config.yaml
hidden_size: 224
d_expert: 160
hidden_act: "swiglu"
normalize_top_k: true
routed_scale: 1.5
balance_loss: 0.000602
batch_tokens: 131072
Below are experts of layer 2 (counted from 0) of a mixture-of-experts language model. Rows are named router (the router's row for the expert), gate (a neuron's input weights, with its number), up (a neuron's input weights, with its number), down (a neuron's output weights, with its number) and show model dimensions 56-111. Each number is 200 + 40 x the weight over its row's rms, rounded and kept within 0 to 999.
After each expert's rows: "gets" lists some tokens that make up at least twice as much of what it gets as of all text; "comes before" lists some tokens at least twice as common just after its tokens as in all text. This comes from a sample of Wikipedia text that the model never trained on. Tokens count by the router's weight.

# expert 29
router,223,260,164,219,249,136,183,267,164,269,139,182,188,166,225,220,217,211,205,146,229,175,195,127,145,191,283,231,133,146,262,194,244,239,193,198,260,215,199,223,230,184,195,168,214,178,215,223,213,168,164,261,159,186,207,138
gate0,206,211,202,208,230,286,208,146,214,171,259,114,193,177,220,237,265,200,273,113,238,236,151,153,154,152,237,188,124,249,209,174,182,238,235,215,195,154,156,177,169,220,221,207,176,209,221,175,192,117,206,196,160,150,194,215
up0,236,212,268,147,207,181,207,159,238,257,185,177,169,175,185,199,187,253,191,170,218,162,221,173,253,162,237,189,246,207,244,103,207,223,225,183,286,195,191,152,282,182,178,176,141,178,264,227,157,144,181,222,244,236,205,198
down0,142,181,91,283,234,144,156,175,200,164,162,147,219,215,224,116,194,175,117,174,205,225,199,257,234,229,212,163,166,226,206,217,133,206,215,181,189,171,209,231,167,158,198,211,252,204,137,152,251,206,131,178,286,246,142,243
gets: ".\n\n", "\n\n", "==", "==\n", "===", " |\n\n"
comes before: "==", "==\n", "===", "The", "In", "\n"

# expert 28
router,146,191,223,240,241,115,217,240,185,197,227,218,136,219,216,243,189,200,232,108,206,194,208,115,216,211,231,206,195,186,181,175,155,216,247,268,227,202,199,170,194,235,159,233,152,221,155,194,203,182,195,184,167,163,202,143
gate0,166,151,258,241,235,218,197,195,200,87,187,216,147,167,119,227,232,200,237,220,161,250,257,208,213,160,202,140,197,197,248,141,165,237,179,211,189,213,194,204,206,232,235,159,228,176,166,180,153,180,170,165,191,246,229,139
up0,213,206,274,208,214,168,138,140,192,185,281,161,226,158,244,234,182,181,108,110,216,259,153,182,167,137,141,159,195,222,121,246,227,194,229,226,201,199,178,186,208,131,202,205,207,190,128,249,234,162,235,155,201,194,271,179
down0,153,131,181,228,223,208,142,202,219,174,176,195,193,217,206,162,169,209,244,201,168,207,171,199,169,208,184,184,251,267,187,198,139,148,185,216,237,308,141,275,195,194,202,199,147,196,120,197,182,195,180,244,199,187,199,222
gets: ")", " School", " University", " Cup", " Road", " District"
comes before: " |", " (", "\n", " School", " =\n\n", " is"

# expert 14
router,186,299,220,197,258,204,235,261,158,201,219,203,160,189,175,229,303,237,176,237,224,208,215,201,263,261,177,245,153,183,255,190,192,181,222,232,240,186,182,207,250,215,176,206,182,193,276,176,221,204,242,232,155,132,189,177
gate0,134,239,126,125,178,180,221,242,263,191,177,187,201,158,185,217,253,155,167,233,209,203,252,203,194,224,142,229,175,207,206,191,169,248,240,152,196,189,213,185,184,154,220,240,243,167,243,238,196,230,199,185,208,223,152,281
up0,225,195,220,221,216,210,260,148,143,293,186,212,182,224,184,232,197,152,104,231,175,177,251,205,216,130,220,214,191,225,251,152,175,232,239,146,128,231,160,181,178,219,242,195,164,133,212,238,206,179,140,229,222,241,189,260
down0,265,222,260,234,162,245,219,188,237,167,243,280,206,152,156,212,155,233,150,233,191,204,209,176,150,174,155,141,248,218,205,133,199,185,185,222,145,151,127,176,289,216,247,177,189,240,196,255,184,130,219,223,205,206,217,188
gets: "20", "u", "or", " May", " July", " October"
comes before: " ", "ie", "ar", "09", "z", "07"

# expert 2
router,213,185,183,315,255,198,218,203,179,236,164,204,148,236,228,215,270,229,222,180,191,154,205,160,170,185,182,220,114,142,205,162,186,227,213,245,209,149,178,143,236,200,151,211,208,186,216,184,178,202,217,258,189,178,181,113
gate0,187,195,204,200,167,132,213,184,188,232,200,234,209,206,201,134,192,192,272,250,220,266,262,238,191,129,211,198,140,218,226,209,138,210,222,228,220,119,227,194,176,218,147,151,177,181,234,178,173,161,203,249,114,212,259,208
up0,235,258,214,223,110,241,230,147,109,202,232,150,156,252,213,165,181,239,156,189,235,211,206,179,217,210,186,283,250,180,156,186,161,188,223,236,192,130,198,140,127,199,220,249,182,234,269,153,210,247,246,202,281,205,183,185
down0,196,201,157,212,236,190,218,209,172,222,208,186,188,205,195,235,226,173,193,222,159,218,227,156,141,138,236,208,232,196,273,182,243,289,202,220,204,222,108,192,162,217,249,256,279,242,273,169,201,249,184,223,216,221,283,188
gets: " ", " (", "(", " [", " $", " (−"
comes before: "20", "19", "1", "0", "2", "3"

# expert 11
router,223,177,162,213,240,143,248,240,135,231,191,204,189,163,241,162,216,192,223,130,222,110,171,159,174,187,229,174,199,167,182,214,205,236,236,199,228,181,179,109,267,248,214,214,128,294,149,175,181,198,288,178,150,186,140,118
gate0,203,121,219,114,304,268,212,275,225,245,174,137,127,175,165,158,183,194,228,230,213,247,198,161,180,205,131,209,173,218,92,157,205,220,173,169,165,229,159,203,200,218,228,222,185,263,81,224,211,273,163,223,198,196,181,177
up0,198,145,179,158,226,153,199,183,158,255,283,194,187,187,182,183,175,163,170,204,310,150,184,151,221,203,128,202,186,157,121,192,173,203,185,149,196,183,167,181,129,236,187,209,144,203,150,231,159,176,192,186,280,151,217,196
down0,175,152,201,203,268,246,118,208,228,125,215,201,206,275,192,199,160,116,234,210,174,166,204,287,259,161,146,204,236,185,233,222,164,204,154,156,250,179,204,231,255,183,174,241,160,213,261,176,209,211,182,226,163,149,204,215
gets: "\"", "k", ")", "er", "ak", "man"
comes before: " (", ",", "\n", " and", "'s", " was"

# expert 31
router,250,213,220,200,300,134,241,270,165,284,206,176,153,209,209,237,171,167,215,225,239,130,236,111,100,191,178,222,197,138,212,194,202,215,254,228,226,190,256,219,215,178,197,196,213,242,135,166,208,173,246,265,148,150,185,114
gate0,164,246,145,250,143,211,247,155,218,170,281,196,183,210,174,273,218,251,187,199,169,178,135,178,211,190,257,210,139,168,260,215,195,170,162,215,229,192,224,204,213,306,254,172,243,208,137,247,208,252,226,167,237,198,189,228
up0,207,160,184,241,207,213,182,240,229,209,152,213,249,192,174,109,189,163,201,158,145,285,187,202,245,228,152,186,234,247,151,213,175,253,263,206,230,175,214,281,206,247,162,291,233,132,268,146,214,120,167,210,95,211,182,155
down0,234,184,156,235,192,306,157,183,210,271,219,158,206,216,154,206,143,153,159,162,116,188,249,157,128,182,236,179,202,217,165,243,206,202,265,210,202,202,278,147,163,198,172,204,196,201,287,165,168,203,136,134,140,266,264,176
gets: " the", " of", " in", " on", " during", "The"
comes before: " the", " a", " first", " his", " same", " United"

# expert 26
router,245,219,192,202,218,194,205,231,141,238,234,142,162,201,232,183,208,241,230,223,232,179,148,103,167,206,174,202,177,157,250,165,264,219,171,244,201,188,189,192,222,178,240,165,147,177,217,201,155,118,221,269,141,172,178,190
gate0,216,201,167,299,209,183,148,131,187,169,273,169,196,150,94,259,243,226,215,240,293,201,155,127,169,184,200,188,218,216,239,181,162,186,176,235,166,228,202,245,184,108,147,174,197,184,210,265,205,131,193,180,116,155,215,239
up0,234,130,229,200,217,182,193,158,192,247,202,106,258,175,234,249,174,190,185,204,117,247,150,271,183,230,186,227,191,196,128,206,158,201,170,224,147,175,220,235,167,206,243,138,154,212,212,172,209,224,180,214,216,209,168,252
down0,248,154,150,195,161,168,155,166,189,225,215,231,176,252,111,199,170,234,171,252,207,163,246,168,220,179,192,192,256,244,214,211,216,250,235,208,192,228,186,128,243,256,181,208,105,197,223,196,179,145,188,212,189,163,243,223
gets: " to", " |\n", "\n", " into", " would", " about"
comes before: "|", " the", " be", "-", " have", " a"

# expert 25
router,212,231,192,240,203,166,215,269,218,245,179,164,146,243,235,271,215,239,223,94,238,193,187,103,189,216,148,194,195,144,225,174,210,225,220,269,275,171,187,226,249,172,152,150,131,210,165,184,213,109,199,213,230,184,188,230
gate0,160,241,147,251,167,201,171,219,158,213,253,229,131,219,151,271,172,232,210,185,104,235,202,196,203,169,194,162,220,219,174,226,152,212,223,221,142,246,170,199,206,182,148,241,235,243,239,207,198,207,246,224,214,205,166,232
up0,187,197,253,226,212,162,211,225,239,166,189,176,208,150,155,216,270,155,190,249,165,179,177,144,196,209,201,237,150,214,266,202,197,293,194,198,164,267,212,116,259,213,275,236,209,226,172,189,215,219,238,164,187,132,187,221
down0,137,185,222,233,202,186,291,200,190,206,176,240,207,215,198,243,219,205,174,201,215,213,176,246,74,274,168,200,190,129,256,211,174,280,206,218,231,161,275,170,125,195,260,222,203,211,134,167,213,184,210,139,168,246,188,242
gets: " \"", "ed", "ing", " out", " up", "ated"
comes before: " to", " by", " in", " the", " a", " as"

# expert 30
router,213,273,221,251,259,181,180,227,149,205,238,125,188,137,254,241,194,193,186,173,171,137,183,180,176,189,227,245,169,177,215,174,213,264,246,210,193,116,190,169,228,163,140,152,180,186,182,211,181,131,200,227,177,93,196,155
gate0,173,198,181,199,189,265,181,238,196,191,219,127,215,275,209,156,142,224,204,148,198,281,219,227,197,286,282,197,179,187,271,231,231,173,256,261,201,231,230,223,193,172,153,249,187,174,128,119,135,168,200,137,161,220,144,205
up0,150,182,213,134,204,234,161,155,201,179,247,252,179,213,212,168,255,211,209,220,197,180,271,205,291,217,229,167,249,172,153,198,164,198,186,228,123,202,185,309,252,211,205,122,202,191,273,235,222,218,208,143,202,208,224,190
down0,205,166,204,207,255,128,248,255,256,254,195,206,182,222,184,143,173,179,245,177,219,205,195,168,214,268,206,214,233,178,194,134,205,183,132,165,224,246,237,165,184,202,150,139,245,250,190,251,213,187,205,257,136,169,202,245
gets: " |", "|", ";", " —;", ");", "″N"
comes before: " ", " —", " —;", " \"", " +", " −"

# expert 9
router,183,178,108,238,241,158,224,215,187,181,267,103,172,187,193,219,205,198,215,197,199,191,208,155,178,177,224,227,153,120,187,198,153,228,250,232,238,153,204,188,208,215,157,166,192,168,231,157,215,140,156,253,173,169,175,150
gate0,233,232,213,215,205,172,178,199,227,237,221,191,194,226,261,257,120,271,185,296,175,174,189,202,245,187,210,261,184,174,216,149,144,195,182,231,150,184,156,239,245,141,238,164,249,220,226,131,162,152,186,187,200,209,195,149
up0,171,191,240,182,198,178,180,156,168,221,205,162,254,208,145,157,195,103,210,82,151,246,241,194,168,228,243,190,173,195,197,211,227,248,287,201,258,156,220,180,237,235,202,231,231,272,193,213,222,201,205,192,297,135,181,242
down0,258,276,165,206,301,216,175,202,212,189,207,224,248,223,194,161,159,189,254,173,241,191,222,194,135,200,159,191,183,177,154,171,211,226,220,145,203,184,199,146,225,204,158,228,187,201,126,249,156,165,175,151,245,127,148,179
gets: " and", "\n", " by", " with", ",", ")\n"
comes before: "-", " the", " a", "|", " as", " his"

# expert 10
router,213,191,115,262,256,207,172,180,174,244,201,172,112,194,272,180,225,157,270,193,203,188,222,159,149,162,275,225,128,105,241,212,244,237,212,214,184,124,196,200,184,209,151,165,236,171,149,147,239,160,194,200,157,120,204,182
gate0,215,215,193,212,180,200,177,159,207,200,146,129,208,180,223,108,191,131,185,171,253,146,267,154,174,230,203,256,184,184,224,148,250,197,199,257,160,247,249,153,215,172,187,168,202,300,210,206,282,213,273,183,195,193,163,190
up0,216,214,161,203,166,204,258,178,223,274,234,196,206,267,249,261,183,205,200,214,220,263,150,215,179,217,197,183,140,168,183,228,173,181,136,251,239,253,220,165,168,184,201,151,243,265,212,211,172,206,203,246,217,168,202,194
down0,176,122,158,227,187,185,273,193,216,167,133,130,216,222,183,238,280,203,213,120,208,228,192,232,210,236,178,153,150,238,177,164,254,139,193,303,197,298,200,176,181,243,120,189,228,282,289,129,230,169,196,217,203,186,211,152
gets: ":", " |", " first", "°", " /", "′"
comes before: " ", "0", " \"", " round", "00", " The"

# expert 19
router,200,235,188,147,215,186,204,244,176,295,173,162,147,157,260,269,200,187,211,77,237,213,230,147,219,229,219,256,113,198,170,266,186,253,244,264,210,182,183,193,211,194,184,219,163,187,158,222,221,151,182,219,177,135,157,229
gate0,246,165,272,130,234,146,226,170,256,250,190,217,248,143,281,185,227,147,248,261,178,283,95,233,171,309,210,220,190,186,207,163,191,146,193,240,217,187,181,153,181,173,189,152,213,192,252,156,179,191,203,219,190,192,156,158
up0,308,246,244,226,231,152,190,208,175,158,127,183,207,174,133,254,215,170,157,106,220,219,179,288,245,214,244,176,143,283,204,187,171,245,219,268,155,192,191,218,150,199,240,174,240,284,194,219,281,263,182,166,206,242,191,240
down0,192,145,268,288,181,255,195,179,231,206,212,169,234,222,129,250,231,147,255,145,192,249,203,135,164,240,199,178,183,241,228,240,235,230,179,225,170,227,248,169,213,226,218,227,110,170,216,201,241,200,200,221,181,206,128,195
gets: "0", "1", "2", "3", "4", "6"
comes before: " |", "–", ".", " |\n", ";", "%"

# expert 5
router,207,199,202,335,259,176,234,300,194,256,193,194,148,182,127,216,157,199,283,222,222,197,177,82,185,171,165,239,161,130,193,240,246,215,267,216,261,169,112,184,274,222,202,174,162,239,213,188,173,149,192,245,176,129,207,140
gate0,172,222,179,278,157,273,181,158,194,198,214,268,216,205,223,248,182,217,221,212,240,211,206,196,240,231,177,270,284,210,230,243,225,275,228,189,247,201,184,236,258,191,125,183,193,177,244,145,239,184,297,229,169,195,233,207
up0,188,207,203,162,175,172,229,212,201,239,235,204,193,150,172,198,271,230,187,166,153,177,230,145,189,168,265,216,183,259,145,182,192,176,136,228,188,173,197,173,132,184,234,206,202,217,209,280,174,226,205,164,184,210,210,191
down0,224,219,168,248,213,168,226,243,243,225,175,167,133,104,200,170,199,209,246,210,180,232,101,213,271,242,247,200,209,211,160,96,250,168,129,236,153,186,166,189,261,195,205,228,241,268,253,236,124,218,180,231,155,217,162,168
gets: " for", " as", " at", " from", " that", " over"
comes before: " the", " a", " well", " his", " an", " it"

# expert 22
router,227,208,175,284,220,131,202,191,205,264,244,172,167,215,186,265,176,213,167,91,205,216,173,146,217,226,252,210,177,155,207,145,269,209,200,210,227,204,174,211,244,252,185,231,193,235,157,174,142,147,190,185,132,160,148,173
gate0,202,230,165,267,187,238,255,165,202,153,175,145,178,195,233,239,189,211,197,248,176,223,183,240,182,263,196,285,139,187,201,213,211,125,134,202,239,168,230,177,264,201,223,221,241,169,192,161,207,183,182,184,166,178,208,175
up0,173,212,162,185,164,182,191,258,241,142,250,206,316,190,233,270,213,150,207,246,201,182,190,257,126,181,144,146,147,228,224,222,240,132,157,216,199,164,252,231,157,209,219,195,189,179,213,155,239,231,208,158,139,216,125,169
down0,156,126,276,206,197,220,168,213,224,237,195,223,228,220,249,238,180,217,224,203,180,244,162,199,189,192,226,240,176,198,214,143,240,202,275,275,253,238,227,150,248,271,185,206,184,134,137,196,169,227,213,209,89,189,163,190
gets: " his", " their", " its", " her", " Total", "born"
comes before: ":", " |", " |\n", ")", ";", " /"

# expert 4
router,211,192,134,180,218,167,252,235,208,174,246,202,176,179,264,236,178,252,277,192,205,145,180,164,156,205,257,215,202,128,227,202,215,245,204,199,219,233,210,190,187,204,150,211,236,213,198,142,212,147,218,201,199,183,158,130
gate0,155,137,248,204,160,160,132,216,232,174,255,284,210,292,222,138,237,273,192,175,206,243,129,211,163,214,191,171,179,175,199,239,175,159,105,169,209,177,194,197,214,221,213,185,152,210,155,198,122,186,254,111,219,265,173,248
up0,223,181,153,237,170,216,301,220,176,207,260,265,221,135,206,290,224,217,191,234,168,232,232,172,235,168,169,214,219,169,145,159,223,243,222,194,204,191,207,185,163,248,248,190,281,231,174,148,225,262,233,182,210,242,217,215
down0,150,265,214,260,149,120,209,173,254,199,164,243,268,137,158,190,207,163,260,177,281,210,247,214,165,156,147,207,131,175,159,191,201,205,186,227,215,154,255,158,184,229,218,246,219,171,252,159,225,179,195,186,153,251,173,231
gets: " –", " -", " had", " —", " New", " has"
comes before: " of", ",", "'s", " was", " and", ".\n\n"

# expert 0
router,176,231,212,266,215,158,230,237,180,212,163,157,143,193,220,302,230,234,274,182,210,146,215,172,171,222,209,263,173,97,237,187,173,193,240,244,249,181,178,153,284,214,199,172,170,252,196,203,208,182,219,228,191,209,173,131
gate0,205,230,239,250,158,124,178,227,143,137,212,189,193,246,172,180,172,177,237,137,245,174,189,261,210,216,228,155,191,188,210,188,235,204,140,254,299,102,113,210,185,183,108,207,230,205,180,254,219,183,219,260,186,253,211,191
up0,103,127,250,178,211,205,155,218,128,218,151,194,261,226,149,211,175,219,288,174,140,194,249,159,216,265,174,192,221,248,176,195,220,183,67,263,204,143,126,171,231,184,205,233,167,219,192,197,172,162,225,171,221,274,218,207
down0,274,187,220,267,196,197,146,180,230,164,199,235,228,183,114,241,225,193,240,250,197,195,220,237,203,234,180,198,156,139,145,222,226,184,168,186,276,131,171,205,147,186,202,161,229,193,166,174,133,226,197,179,235,219,154,213
gets: " ", "19", "20", "18", "10", "17"
comes before: "19", "20", "18", "17", "12", "10"